config = dict(
    d_model=224,
    n_experts=128,
    experts_per_token=4,
    d_expert=96,
    moe_layers=[0, 1, 2, 3, 4, 5, 6, 7],
    router_score='softmax',
    normalize_top_k=True,
    router_logit_norm=2.0,
    norm='layernorm',
    tie_embeddings=False,
    optimizer='soap_variant',
    lr=0.00261,
    seq_len=256,
    train_tokens=854600000,
)
Below are experts of layer 3 (counted from 0) of a mixture-of-experts language model. Rows are named router (the router's row for the expert), gate (a neuron's input weights, with its number), up (a neuron's input weights, with its number) and show model dimensions 0-223. Each number is 128 + 32 x the weight over its row's rms, rounded and kept within 0 to 255.
After each expert's rows: a language model's description of what the expert responds to. This comes from a sample of Wikipedia text that the model never trained on.

# expert 52
router [137 153  87  82 155 109 170 156 140  76 161 178 117 164  65  84 144 159 149  40  56 109 133 100  82 169 146  98 119 113 171 177 170 145  88 108 146 138 122  87 193 159 163 135 108 171 140 164 138 101 171  90 124  69 176 100 125 150 110  61 160 132 140 129 165  78 126 196 150 121 147  93 132 100 141 119  94 208  95 110 130 122 137 133  77 127 109 186 135 172 140 119 109  93  93 120 146 176 128 101  78 175 140 209 147 137  87 132 152 120 139 134 123  83 109  92 149 151 139  97 145 116 127 119 113 116 131 145  82 110 162  99 176 128 166  83 117 141  62 142  85 159 104 108 142 127 119 116 142 184 140  94 148  92  91  97 160  94 150 128  78  84 197 116 160 130 225 109 156 134  94 139  95 112 115 116 176 160 104  67  81 100 135 159 135 104 106 125 121 132 144 161 128 124 122 188 149  99 113  87 182  81  91 125 114  99 148 150 164 129 168 115 133 127 160 136 112 142 139 157 156 154 126 154]
gate0 [140 134  88 130 138 162 114 173 172  96 130 125 120  87 148 119 147 180 139 147  85 111 143 140 142 148 134 144 131 177 134  34 153 133  98  82 118 111 137  98  84 139  82 134 131 120 110 137 131 185 122 127  85 100 114  78 134 133  95 134  68 150 136 161 145 194 130 145 177 133 116 151  82 131 160 158 200 112 155  58 117 102  73 111 182  76  81 154 142 117  87 140 152 130 118  98  66  91 161 177 100 176  95 101  98 120 122 152 114 119 189 131 177  95 102 127 106 114 118 172 147 110 141 152  67  66 178 114 136 129 150 124 118 114 151 142 148 191  40 129 106 155 142  65 155 155 128 177 141 129 165 106 146 152 127 109  98 146  87 160 152 184 156 111 115  96 124 151  91  74 187 189 167 153 140 181 133  92 150 115 167  83 135  88 143 184 148 184 107 106  79 150 128 124 124  73 131 144 154 166 144 157 114 102 157 138 149 125  98 163 104 191  96 164 113 153  88 113 126 124  67 146  88 169]
up0 [114 138 178 105 148 145 127  78 100 199 138 132 127 132 142 177 141  87 150 124 100 118  83  83 146  98 153 141  66 156 109 201 152 154 113 121 144  83 125 103 180  87 138 139 109 116 163 161 154  49 112 156 137 105  89 162 190 165 102  98  81 105 172 109 163 102 132 104 181 126 112 164 150 120 149  74 127 172 117 178 212 146 153 137  81 161 115 108 183 121 179 115 181 124 119 117 160 126 148 128 180  84 114 117 151  97  89  87 169 117 112 144 105 167 155  71 129  99 145 128 101 126 153 122 134 165  81  68 146 180 120 211 121 123 133 141 116 121 138 116 182 112 160 127 113 119 156 140 159 129  80 123 108  53 114 153 169  90 129 156 117 118 117 101 115 122 114 197 103 185 139  51 118  97 130  86 115 120 127  95 111 152 125 146 112 144 144 123 106  82 123  94 127  84 137 190 109 133  87  74 145 108 127 122 144 161 114 150 110  85 162 162 145 103  98 120 192 128 143 117 209 110 150  47]
Description: Articles a, an, the and possessives before nouns, plus word-opening pieces after them such as rec, rep, acc, ep.

# expert 17
router [188 154 144 122 121  86 117 148 123 126 167  96 138 210  72  96 105  94  48 174  88 117  86 127 125 105 137 209  52  58 151 118 119 146 146  76 169 180 149 161 144 134 144 165 126 145 161 143 130  77  94 126  82 129 181 106 120 143 148 144 100 136 114 146 156 140 134 152 138 120 104 103 144 188 161 106 140 112 156 113 155 196 156 156 120 180 147 115 136 133  75 106  50 124  87 126 113 120  94 116  91 201 137 118 148 124 110 180 107 124 116 125 154  89 166 129 159 113 220 155 148 138 189 112  93 170 171  94 106 114  79  44  96 138 129  78 124  53  98 130 129 123 171 119 182 108  90 108 158 131 140 175 126 137 115 145 133 121 129  82 126  65 128 135 172 145 139 143 130 160 123 103 121 109 119 159 118 122 142 126  94 122 108 110 128 164 154  68  75 138 130 118 110 174 105 131 125 101 115 163 164 141  68 160 126 140 136  84 119  86 162 111 179 102 158 108 169 135 187 111 146 152 170 109]
gate0 [107 124 135 140 176 138  82 203 150 102 172 118 106 153 178 135 154 133 101 153 169 116 193 123 126  83 129 160 116 163  93 193 182 133 153 143 124 109 123  90  81  91 110  92 175 137 144  74  98  99 109 157  97 137 107 111 170  96 140 126 120  76  70  73  68 124  95 131 131 100 132  97 109 156  78 128 179  75 162  93 160  92 180  78 165 142 172 166 172 140  94 112 157 116 162 196  92 131 167 131 150 131 126 115 100 135 111 147 136 151 156 152  27 107  85 131 170 136 113 188  71 103 146  89 152 144 144 107 107 175 117  96 106 141 152  65 107 156 126 142 167 141 118 172 132 120 129  57  97  94 150 137 131 100 129  91 112  96 101 147 140 174  63 148 162 119 113 101 100  95 100 162 125 122 120  59 131 184 121 168 103 128 212  81 107 108 131 154 103 136 138 123 166 177 102 138 102 145 139 115  97 124 152 176 150 147  86  99 182 116 144  93 134 102 140 123 116 114  97  71 161 147 157 103]
up0 [152 103  82 155  82 135 166  79 135 182 105  84 119  83  70 128 146  98 104 120 135  81 101 103  71 130 168 106 110 120 144  87 101 118 132 119 103 130 119 109 235 153 137 187  70 113 152 129 169 154 129 155 134 141 106 158  64 130 134 127 132 162 183 121 198 141 125 125 126 150 160 184 147  77 148  79  71 153 117 123 128 169  81 186 137 141  92 157  87 134 162 112  94 102  82 121 192  76 137 124 124 171 126 146 134 101 166 142 114 110 133  97 157 157 153  98 102 108 169 123 145 148  86 152 113 131 120 145 137  97 147 164 136 101 122 160 125  94 141  91 105 123  55 140  96 147 140 134 158 162 134 121 119 171 112 154 157  80 115 123 117 137 215 107  69 142 139 113 136 202 116 118 165 124 173 177  83  90 163 129 158 129  86 147 144 107 145 109 127  82 107 103  96  94 149 177 180  94 115  95 121 114  54 121  97 111 169 166  50 152 107 155 138 114 107 141 189 127 147 205  88 136  86 121]
Description: Common words and word-start pieces after the, a, of, such as some, public, rest, God, and splits like Cur, aff, sat.

# expert 42
router [ 90 145 141 103 176 121 106 162 124 168 171 111  66 178  92 139 147 163 138 164 100 117 102 171  93 117 125 122  88 156  62 119 132 146 134 187 135 146 184 177 177 177  98 130 136 114 157 154  73 131 149 117 137 119 177 120 171 143 101 136 181 151 133  82  87 133 184 132 129 106 157 140 116 139 130  93 121 166 107 163 104 132 145 135 112 155 116 102  66 110 201 119  98 146  86  84 150  95 121 108 149 163 134 133  83 115 162 151 159 170 134 119  97 109 128 145 122 182 157 117 143 102  38  86 141  67 144 143 173 138 147 133 125 115 182 164 126 112 180 119 121 137  76 114 117  89  81 170 118  94 126 188 144 130 133 135 126 138 113 135  67  77 142 144  70 144 209 109 127 157  62 147  76 149  97  64 114  82 116  93 102 102 151 115 169 156 141 135 140  87 140 123 158 127 126 132 126 118 151 164 220  81 110  56 110  88 172 177 143 114  98 154 164 137  93 101  91 151 132 172 138 157 151  68]
gate0 [111 127 111 104 132 104 118 149  98  92 114 168 153 156  70 185 131 132 148 137  58 172 186 150 166 148 121 149 123 148 161 163  91 162 139 168 124 113 119 126 106 117 172 118 120 139 158  95 139 170 139 164 181  94 109 100 105 132  47  64 121 136 146 127 170 125 104 122 115 115  93  96  75 139 131 113 137 134 106 169 164 162 125 186 137 169 145 129  97 185 136  97 108 200  88 116 143 176 129  37  97  63 162 145 180 117 110 120  92 132 140 113 156 148 190 114 118 145 109  84 205 160 102 129  92 134 119 133 175 133 114 126 108 138  90 182 150 170 130 201 106 130 135  82 123 112 131 155 113  96 134  79 150 157 107 177 169 111 105  41  94 102 151 149 143 125 131 134  90 131 104  31 138 119 159 146 167 143 134 165 113 138 128 175  94  73 147 103 166  81 151 171  75 126 184 105 124 148  92 105 162 112  88  68 124 111 136  99 158 170 148 142 114  91 148 101  64 139  80 115 154 124 139 141]
up0 [133 104 128 121  97 157 125  70 176 176 114 121  79 111 172 113 115 132  79 133 122 127 121 124  94 103 138 126 162 145 120 143 128  81 139  66 152 116 111  96  84 155 129 124  98 160 108 193  87  95 157  48  85 156 149 169 160  93 110 179 151 118 110 188  93 132 127 110 144 139 125 190 161 116 113 156 151 119 155 141  98 105 152  98 112 122 159 204 172 131 157 158 140  98 166 116 140 122 149 174 177 127  59 134 119  87 124 156 159 163 124 158  97 142  92 148 158  73 111 158  95 108  92 155 170 129 111 121 109 138 184  82 153 155 166  62 121  63  99 113 129 104 132 163 102 141 108 151 171 107 115 174 111 135 166  87 101 126 142 182 141 187 137 111 133 125 109 113 101 174 109 202 112 146 110 107 101 107 149  79 165 110 133  45 149 139  69 118 128 178 112 102 138 101  63 159 178  72 111 153 129 137 170 115 135 164 104 116 134  83  79  56  65 129 103 133 162 130 175 159 121 140  52 100]
Description: Colons after infobox fields like Born:, Launched:, and prepositions such as with, between, over, from before a phrase.

# expert 21
router [184 189 168 151  93 147 151 106 154 107 122 143 199 120  94  69  81 126 139  71 119 176  91  71 120 108 127  81 108  87 125 150 140 188 150 100 123 153 109 124  92  69 163 106 115 134 118 125 155 112 143 149 100 118 121  81 100 165 132  58 173 169 119 145 121 134  95 102 108  79 157 145 128  80 129 177 110 135 122  94 151 167 172 121 101 141  75 159 138 103 145 130 139 113 140 154 116 111 185 119 120 165 161 137 189 102 136 134 126 159 178 117  91  64  75 118 110 128 124 149 171 142 145 101 107 131 109 109  96 139 131  76 146 108 129  70  79 152  57 108 129 127 169 128  97 121 140 102 134 113  91 156 148 147  95 136 153 159 162 203  92  62 136  73 251 133 127 123 110 123 141  98 117 121 168 169 148 164 117 142 137 150 165 119 160 120 121 131 100 144 109  94 159 119 119 126  91 102  99 157 168 177  55 216  86 179 156 128 136 122  78  99 161 139 110 140 181 135 134 175 125 144 181 138]
gate0 [143 113 180 157  67 119 178 102 114 181 161  96 146  83 116 117 135 183 107 116 162 164 154  78 129 110 121 138 119 159 134  79 141 112 176 146  90 151 163  92 105  97 124 137  90 111 183 105 121 161 109 169 136 116 106  91 162 131 164  95 121 149 108 132 122 189  97 140 129 145 169 177  59 175 108 188 105 151 148 138 128 177 154 108 130 136  93 151  91 133 115 101 155 142  98 158  63 147 142 149 114 123 126 143 120 132 138  86  34 111 160 100 156 131  73  82 111  28 185 168  82 183 120 149 142 114  71 131  82 140 127 171 147 133 147  53 163 148 152 161 117 111  87 108  90 152 138 142  43  83 110 165 130 120 114  78  83 111 134 122 191 119 160 153 124 111 112 122 120 185 104 125 112 101 151 102  72 143 147 111 114 139 165 123 128 153 133 127  76 106 152  69 103 131 186  68 147 173  89 124 137 164 166 147 128 138 129 141 164 134  75  76  76 110 147  95 112  91 109 171  87 120 122 126]
up0 [135 124 109 112 139 162 187 171 116 130  80  66 101 130  88 137 123 189 160 121 148 126 166 146 106 141 164 255 121  97  98 118 105 111  88 153 142 138 159 140  93 109 201 142 133 126 124 143 103 150  93  82 155  80 108  81 174 170 126 160 121 135 177 118 118 149 100 158  75 128 112 111 118 141  84 158 108 129 137 143 112 134 138 130 113 151 104 126 135 186  98 140  93 139 115 169 123 151 132 165 100 162 142 117 148 121 161  98  67  86 147 112 124 127  84 175 119  71 155 169  95 197 124 126 110 118 119 122  53 104  68 152 136  83 165 142 191 126 109 155  63  83 114 133 108 118 110 153 134 135 148 130 120  82 102 101  85 104 179  84 231 155 173 116 137 144 169 165 157 114 140 111 109 191 126 122  73 128 179 131 107 162 111 165 125  74 143 131 159 154  87 163 112  98 233 133 130 144 141 124 131 134 137 154 109 126 137  98 116 134  77 186 168 142 102  99 104  90 145 103 114 136 173 122]
Description: Opening pieces of words starting with c, C, z or Z, such as Zoroastrianism, cyber, Zdeněk; also general process nouns like function, progress.

# expert 4
router [104  68 101 104  63 147 121 138  84 146 181 155  67 160 114 157  62  97 134 120 128 147 143  92 124  78 115 106 149 142 163 132 116 115  78 164 102 103 133 142 101 106  81 155 175 125 159 108  76 148  94 143 152  98 129  87 173 147 125 115 171 105  87 170 105 186 128  48 175 124 161 134 146 178 139 156 151 143  87 135 106 131 114 101 131 120 149 121 157  42 146 109 145 142 202 117  90 120 100  98 123 126 205 158 168 177  90 144 124 185  94 118 131 135  63  73 170 100 128 138  82 118 151 105 173 141 127 177 122 154 150  70 124 129 122 116 148 119 145  98 101 108 148 120 165 131 137 144 103  92 187  82 126 169 214 156  99 157 109 104  59 129  93 196 111 126 133 124 137 106  53 120 142 110  75 127 107 167 131 152 113 137 112  96 130  67 116 150 117 120 142 130 177 106 146  86 104 127 105 133 102 189 175 150  89  89 158  88 146 195 182 130 121 127 120 110 119 159 150 157 111  95 105 122]
gate0 [ 98 107 135 142 139 156 158 147 134 148 162 115 131 119 140 158  85 105 123 114  74 121 180 130 125 123 120 149 112  76 181 104 151 179 132 165 183 110 183 114 100 112 131 150  93 162 119 118  97  81 124 141  98 128  68 141 140 123 130 156 121 136 184 164 113 125 105 125 155  97 129 123 155 146  97 123 100  60 162 147 127  84 131  99 171 169  64  72 104 128  56 104  75 115 138 133  96 172 128  84 165  86 111 113  97 175 167 127 114  95 131 174  94 147 120 110 158  65  62 169 150  75 140 162 167 152  26 123 175 224  98 162  78 151 122  97 108 173  86  83 124 128 130 203 102 130  61 106 140  99 142 153 136 110 173 135 112 131 126  97 137 150 142  82 183 103 118 160 140  76 113 187 161 115 116 112  94 137 147 118 141 161 146 114 186 118 164 102 135 140  92 104 124  68 128 106 166 176 114 191 101 150 138 153 152 153  57 113  84 163 145 141 100 132 161 141 140 176 141 127 142  98 133  91]
up0 [156 122  98 144 159 110 149 136 177 185 172  77 164 108 116 118 158 118 100 138 103  88 155 183 147 126 126 107 148 177 128  98 139  89 148 179 210 160 106 150 168 106  74 107 107 112  89 123 142 143 104 122 183 125 190 125  92 154 137 106 118 102 119 144 140 134 145 105 130 122 113 125 162 185 118 137 107  64 132 125 147  42 110  93 125  83 114  96  91 195  66 130  53  88 137 187  96 229 154 101 116  76 149 131  94 130 155 118 169 149 122 115 149 116 145 111 123 164  83 114 110  74  90 128 120 152  90 115 148  58 132 212  82 141 128 113 119 129 128 137 137 127 110 122 131 145 120 178 158 151 103 109 139 138 175 129 140 127 147 150 101 168 115  89 143  71 105 177 146 121  95 134 128 130 111  75 167  99 101 163 146  66 146 143 163 181 163  97 175  85 162 122 131  93 108 119  96 121  44 146  40 158 101 168 101 110  89 113 104 141 147 163 103 116  84 121 130 156 113 117 158 114 177 110]
Description: Single- and two-digit numbers in dates, tables, scores and lists, typically after pipes, semicolons or month names, e.g. January 1, | 2 |.

# expert 32
router [172  80 110 148  39  72 177  90 123 149 114 137 107 114  96  82 106 137 151 144 132 163 151 123 159  62 104 124 109 165 178 205  98 185 124  93 164 174  61  94  83 144 140 151  84 171 188 117 112 128 140  88 177 102 131 135 136 148  92  88  86  87 151 118 109 174  69 129  96 148 169 102 153 207 106 136 170 156 130  98 134 153 180 139 100  87 118 117 139  95  82 139 113 115 170 127 133 154 104 197 119 138 143 114 185  97 184 158  93  71 104 156  80 175 163 117 175 165 105 115 117 163 124 120 162  94 124 138 104 160 117 179 105 158 128 109 136 139 122 106 122 146 157 154 153  88 144 119 135 113 141 120 143 142 119 118 122 166 112 153 163  94  98 136  89 128  86 147 137 157 140 125 172 126 197 151 175 134 142 125  90  76 130  75 118 159 122 152 114 166  95 160 107 121 160  96 133 133 151 140 115 151 172 200 145  95 100 121  95 124 178 111 134  83 186  99  38  80 123 106 112 170 112 123]
gate0 [ 72  88 111 163  99 107 129 146 127  96 139 121 134 151 174 112 113  90 173 146 149 143  70  97 155  81  88 148  96 108  87 104 179 153 139 173 156 123 104 107 112 154 125 102 181 177  98 120 166 139 143  97 164  64 169 174 108 110 139 104 125 176  99 131  98  60 120 140 176 105  76 117 125 139 106 111 100 167  76  99 178 105 144 118  96 129 170 133 178 154 101  92  81 130 126  53 118  81 116 163 108  80 146 150 103  50 114  65 115 110 104  99 116  96  92 200  97 210 189 110 124 130 106  71 118 105 142 141  68 158  75 116 147 131 118 125 132 111  51 126 117 131  93 164 165 117 163 103  98 144  89 114 152  79 143 121 104 170 113  96 141 155 103 146 174 164  85 168  97 124 183 149 118 154 170 126 161 178  76 132 125 153 112 170 119 138 147 124  88  99  88 147 120 146  97 114 179 166  86 152 136 126  36  88 117 162 115  80 123  92  88 134 111 117 140 148 120 116 119 157 115 120 138 118]
up0 [136 159 157 111 169 170 139 122 115 139  75 142 149  94 120 151 146 158  80 148 116 114 193 167  97 157 172 103 163 163 141 167 103 111  97 112 112 118  94 163 163  81 101 153  79  89 135 116 128 120 123 134 105 196  67  83 114 173  98 116 122 101 125  69 143 163 177 135  63 138 211 137 159  93 166 130 116 105 132 123  80 136  78 126 177 141  47 149 104 123 137 171 149 160 115 193 113 171 135 109 125 168 118 116 109 179 135 162 130 137 152 132 126 141 154  86 148  55  82 141 128 133 147 162 143 120 106 139 162  75 224 180 118 142 156 147 100 143 207 137  87 141 109 113  92 168 115 131 157 128 154 145  99 195 102 139 184  81 122 154 137 146 152 116  80 126 156  92 142 111 116 140 133  98 103 110  94  51 191 117 106  94 157 122 149 132  85 125 135 152 166 111 143 130 155 123 105  92 148  87 124 143 255 127 133 111 147 153 151 153 170 107 142 154 136 132 144 158 136  99 143 118  91 156]
Description: Capital abbreviations (FW, CD, PA, AC), Pet- starting names or Petrol, and periods after initials like H.M. or S.

# expert 23
router [ 87 116 153 217 122 159 147 139 142 157 105 111 145 104 198 116 138 153 146 120 154 104 154 144 125 140 134 158  87 154 190 134 132 107 112 105 117 148 177 183 103  79 114  92 157 192 114 127 165 110 105  85 102 132  36 111 165  99 189  92  46 121 111 116  73 119 127 122 137  99  83 167  87 149 151 129  91 117 155 124 134 113 138 103  98  94 111 145 102 141 174  80 148  79 155 125 113 116 106 157 110 107 113 102 133 105 105 144 117  92 156 128 112 172 145 153 108 119 147 153 123 156 156 137 136  49 133  88 166 121  92 112  52 114  94 135 141 196 103 126 156 152 158 114 176 165 134 150 147  83 121 109  87 139 130 152 145 140 130 126 141 127  86 112  66 165  82 140 131 127 134  66 205 143 152 103 199 177 123 120 123 131 172 142  49 182 109 180 105 115 136 106 161  97 170  98  77 183  63 137 104 145 176 128 154  78 125 110 134 130 167  98  99 121 124 202 103  82 115  89 119  92 111 131]
gate0 [ 95  90 102 155 100 136  74  90  27 120 138 219  89 108 122 131 171 173 148 142 147  69 181  96 132 146 147 138  81  99 184 152 186 169 116  91  66 119 108 132 122 144 124 156 111 154 139 133 124 118 109  90 113 203 131 145 116  88 143 165 109 145 122 186 143 130 102 118 121 121 146 106 134 126 148 116 164  88 124 165 121  99 151 149 150 163 133 166 132  92 178 123  72 147  88  95 106 148 136 140 122  29 149 149 166 102 155 133  74  97  80 103 165 117 165 121  41  72 139 147  91 107 162 114 109 144 144  79 155 139 149 100 151 130 143 159 120 158  97 119 134 103 112 123  95  94  76  81 113 133 115  78 143  72 110  75 119 102 128 194 125 122 140 112 104 113 124 160 120 129 139 114 194 153 107 161 152 138 124 163 112 164 166 130 161 140 201 116 106 174 116 111  37 118 141 123 136  98 157 126 165 175 158 133 116  93 132 133 138 160 131 150 172 106 112 116 183 110 121 172 144 111 184  55]
up0 [122  94  95 217 120  89  93 101 127 145 155 149 115 142 152 106 139 143  75 154 151 187 131 169 116 120 143 143  93 165 128 142 128 134 116 154 113 139  70 171 154  99 134 132 135 120 113  98 165 151 156 129 111 186 124 151 173 122  87 133 130 200  70 107 110 104 123 127 111 116 198  89 103  72 102  86 135  54 127  62 129 110 110 120 106 118 136 158  96 185 151 161  57  81  76 179 121 184 134  84 113 132  89 128 203 137 115 103  80 100  90  99 121 160 145 104  61 120 161 153 162 168 165 109 150 205 141  93 136 113 148 115 149 104 149 154 126 133 128 202 147  99 199 212 143 165 136 208 118 162 141  99 111 117  92 106 102  95 138 123 129 147  94  69  93 108  97 132 147 155 124 162 131 126 129 119  99 111  83 144 139 127 129 140 133  69 100 133 155 153 143  61 139 153 137 100 135 160 174 120 163 191 142 101 140 134  97 146 121 157 119 128 150  62 146 100 190  97  99 112 132 137 119  97]
Description: Single capital letters B, T, P, D starting foreign personal or place names in sports tables and lists, such as Trawöger, Bárány.

# expert 25
router [143  84  42 117 127 165 195 148 110 103 148 104 146 184 180 124 111 132 196 121 157 159 116 169  73  57 106  69  93 154 115 132 112 153 141 126  74 162 129 131 144  87 112 139 123 104 109  83 136 116  64 160 153  89 134 158 142 150 136 151 189 110 110 142 123 182 144 167 132  92 130 154 128 147 104 139 189 100  99 139 173  97 135 103 126 103 103 104  74 148 155 132 119 114 144 130  91 130 152 135 105  92  78 132 106 143  96  55 133 121  72 119 107 136  98 100 125 154 151 178 171 135  85 131 156 136  85  95 176 110 100  85 117 142  95  98 171 152 136  93  97 183 136 138 149  97 157 104 127 127 106 178 118 142  57 125 164 119 132  92 132 129 143 162 255  88 113 121  89 149 121  96 147  84 146 132 220 130 129 108 173 132 164 129 172 150 134 108 118 125 112 151 150 156 160 111 156  74 172 116 153 131 131 175 114 109  92 111 100 104 139 150  83  70 107 162 117 129 149 110 148 109  70  69]
gate4 [133 128 146  79 156 172 122 135 171 125 139 132 133  96 118 117 107 120 149  90 121  98 105 117  77 119 135 122 107  61  88 148 146 142 122 153  83 154 142 158 127 112 111 141 146  76 121 110 116 141 133 135  97 137 138 169 162 103 146  66 142 143 130 126 128 130  91 121 166 112  94 108 196 135 131 183 158 112 139  95 112 143  81 156 136 108 120  94 164 132 100 109 133 143  91 149 197 126 146 177 137 154 128 113 129 146 194 130 155 199 147 121 122  96  99 158 135 131 106 133 188 118 125 132 108 125 161 149 133  99 141  74 226 158 136  84  64 160 101 129 105 182 106 101 115 135 149  81 195 167 140 105 112 139 111  93 125  79 153 173 116  88 100 116 155 147 170 117 159 197  94 144 104 131 113 140 179 179 147 118 163 106  21 109 169  66  58 147 123  78 111 119 134 153  97 196 139 115 182 151  95 109 111 127 156  93 119  96 195 141  64  77 114 150  86 181 129  60 202 113 119 118  78 108]
up4 [135 135 128 103 143 171 102  95 143 117 137 126 110 114 108 146  71 127 144  79 116 115  97 141  74 137 131 107 101  49 112 141 153 133 123 134  50 134  94 160 126 117  78 129 161 125 124 136  83  84 133 154 149 129 122 149 129  88 176  85  97 180 132 145  96 123 124 142 207 143 114 128 130 170  99 203 121  89 106  84 143 141 151 134 133 119 128  86 151 151  92 107 130 134 106 132 173 147 143 152 207 172  55 118  91 138 192 116 136 154 118 103 108  97 113 156 100  77 112 168 120 108 159 101 100 157 136 107 151  92 202  98 209 134 129 101 104 123 117 146 133 182 117 115 141 120 165  72 207 173 134 163 154 134 141 115  70  74 131 191 116  68  89 153 129 125 160 131 133 221 110 116  90  76 114 167 148 144 142 104 146 102  72 117 154 105  71 125  65 136 113 124 158 162  89 198 146  87 144 121 132  93 108 133 148 111 113 179 178 122 113 165 161 130 111 106 179 111 196 154  90 111 111 102]
Description: Digit pieces inside numbers, codes, times and table figures, such as 000, 03, 00 in UTC+02:00, million.

# expert 39
router [131 172 139 104 112 148 128 174  92 111  85 188 123 158  76  76 123 121 150 105 135 127 146 105  55 104 145  80  91  91 112 132 157 119  89 157 122 126 139 144  91 135 120  97 125 127 116 146 144 116 142 154 126  64 113 146 149  88 107 156 107  81 127 105  93 119 175  70 198 161 102  84 137 110  66 180 171  78 169 124 126 139 142 147 142 123 117 108 118  79 119  93 120 109 156 113  68 138 196  86 164 110 110 128 136 106 140  65 114 148 201 114 138 113 119  69 142 117 111 183 156 127 183 121 111  73 109 134 123 140 104  72  67 125 173 126  99 161 106 151 155 121  85 143 147 110 115 149 112 139 111 159 155 109 169 188 107 103  99 140 181  92 149  95 246 166 115 136  71 129 162 127 113 155 136 139 104 182 155 122 110 114 150  89 158 116  95  99 120 146 184 148 111 150 135 150 120 102 167 184 132 201 129 193 165 143 139  87 170 127 140  88 103 100 151 188 144 127 150 131 145  66 195 108]
gate0 [145 145 129 125 107 144 144 149 143 172 109 161 108 121 110 143 164 129 185 128 152 120 151 163 100 102  71 133  68 100 110 144 154 151 184 171 157 109  97  85 133 139 143  98 114 157 107 138 149 133 133 104  77 217 100 133 108 113 111 160 102 204 139 120 105 133 147  64 102 106  93 174  91 111  93 147 178  74 146 129 115 140 165  65 148 129 147 104 204 112 173  97 107 105 149 144 129  92 179 150 100 160 170 104 112 151 109 171 144 109 138 163 124 137 113 114  93  93 124 131  90 143 140 163 167 123 152  58 127 103 203  91  87 132  91 105 130 156 159 136 147 125 121 113 147 164 190 141 163 201 168 143 111 162 155 140 174 139 160  98 128 165 118  89  97 114  93 124 185  91 172 115 116 185 117 109 103 144 161 135  48  76  87 105 127 111  96  95 100 139 144 111 215 166  97  68  75 123 101 110 107 127  93 154 122 164 149 159 142  81 126  96 154 144 170 166  86  94 105  53 127 142 180 124]
up0 [226 107 146 152 127 118 152 133 127 165  77 153 120  75  88 153 135 155 164 101 119  14 157  73 162 121 110 191 130 112 121 163 106 125 173 167 154 179  94 144 102  94 146 125 141 207 122 121 149 147 145  77 149 154 127 132 134 153 123 119 209 130 110 114 113 117 173 115 165 136  64 161 116 153 112 135 134 134 155 125 161 148 150  66  78  69 151 106  94 160 200 135 139  89 110 143  93 180 119 131 149 163 141 106 136  96 132 119 190 122 111 144  58 141 103  96 177 117 136 121 140 183 154 107 101 106 148 142  89 127 171  61 126  86  95 122 138 184 126 126 114 125  98 103 132 114 107  81 148 175  90 155 126 174 122 156 169  97 169 123 157 189 114 161 118  74 106 164 122  84 178 121 125 129  94 175 141 157 156  67 141 132 129 118 106 165 141 118 104 110 109 102 170 139 155 143 105 163 137 171 142 140 156 101  80 157 138 161 145  70  95 155  98 160  63  99 104 109 142  81 113 114 161 163]
Description: Final head nouns of institution names, such as University, School, Council, Company, Museum, Festival, Arts, as in Gulf Cooperation Council.

# expert 31
router [ 80 134 148 118 166 118 137  51 151 152 144 141 150 163 131 147 133 188 203  84 171 129 168 152 160 195  95 149 122 169 168 142  80 151 188  73 173  88  65 135 174 157  92 101 142 160 126 142 129 156 142  95 144 142  94 111 149 130 156 134  71 130  77 128 123 113 186  77 103 115  96  82 103 135 146 112 132  75 116  92 124 135 117 142 100 125 137 127 111 102 131  65  87  65 112 103 119 129 108 115 135 104 124  95 160 117  86 104 119 144 120 128 122 162 147 129 106 158 122 175 235 189  81 117 115 109 109  89 102 118  99  95 143 135  86 116 154 157 132 131 161 114 106 148  96 155  97  91  78 124 144  78 140 130 109 157 128  94  99 156 119 166 154 145 114 111  44 173 165 178 129 144 199 151 102 109  55 102  72 159 112 136 116 119 164 132 149 181 140 130 116 184 179 112 132  95 145 172  96 132 133 125 165 135 183 139 109 164  85 142 150 116  96 150 128 117 133 121 153  59 126 115  82 208]
gate0 [127 130 132 134 102 154  43 125 143  95 113  73 185  78 140 185 118 102 137 144  76 160 104  93 163 107 182 130 128  77 126 155  54 185 155 130 123 165 169  53 130 139 145 107  94 121 157 116 113 134 167 107 135 132  98  95 155  97  68 130 155 139 157 153  85 134 125 149  73 139 156 193 174 167  78 191 136 170 127 142 108 127 100 168  99 157 111  96  97  90  70 107 175 112  93 141 150 140 107  78 164  87 102 182 104 206 201 131 128 123 125 107 160 113 123 103  66  99 125  77 129 120 154 136  95 100  81 160  93  81 147 112 187 164 146  78 102 144 150 125 119 104 153 135  70 151 112 118 164  90 150 140 144 171 134  75 166 143 125 136  59 132 112 145 174 141 164 172 121 136 126  98 116 183 138 175 131 118 151 107 133 139 128 119 138 161 128 100 162 141  75  91  82 134 136 143 214 127 124 168 144 134 130 136 111 114 151 170 135  92 136 129  92 136 160 129 207 126 150 162 119 112 158 106]
up0 [148 151 129 150 119 206  94 107 136  71 108 109 135 101 128 187 143  74 135 150  72 169 131 115 167 125 196 144 135  94 128  84  81 181 167 143 147 132 139  64 118 204 144  86 122 162 157 119 103 117 117  71 152  78  70 113 184  89 101 135 132 120 165 176  59 122  90 144 108 155 106 161 140 168 142 149 129 105 135 139 154 135 125 178  85 168  66 132 100 141  93 173 145 135 116  93 118 167 117  68 158 134 114 177  68 156 176  78 150 115 166 119 140 121 102  89  84 144 157 117 120 122 125 150 131  66 103 113 140  56 173 110 174 149 186  60 144 119 125 131 139 134 132 109 138 156 122 158 119  71 120 146 152 194 174 133 167 168 126 130  97 148  98 108 133  96 140 159 110 118 110 132 120 138 114 140 126 173 182 109 168 113 176 131 127 174 138 113 138 163  74  81 140  81 164 102 158 124  73 127 140  96  75 173 139 102 148 166 124  96 122 101  87 126 211 104 145 164 138 175 148 114 120 110]
Description: Table separators and blank cells, plus capital R starting surnames or names (Rauff, Riese, Rough) and men/women.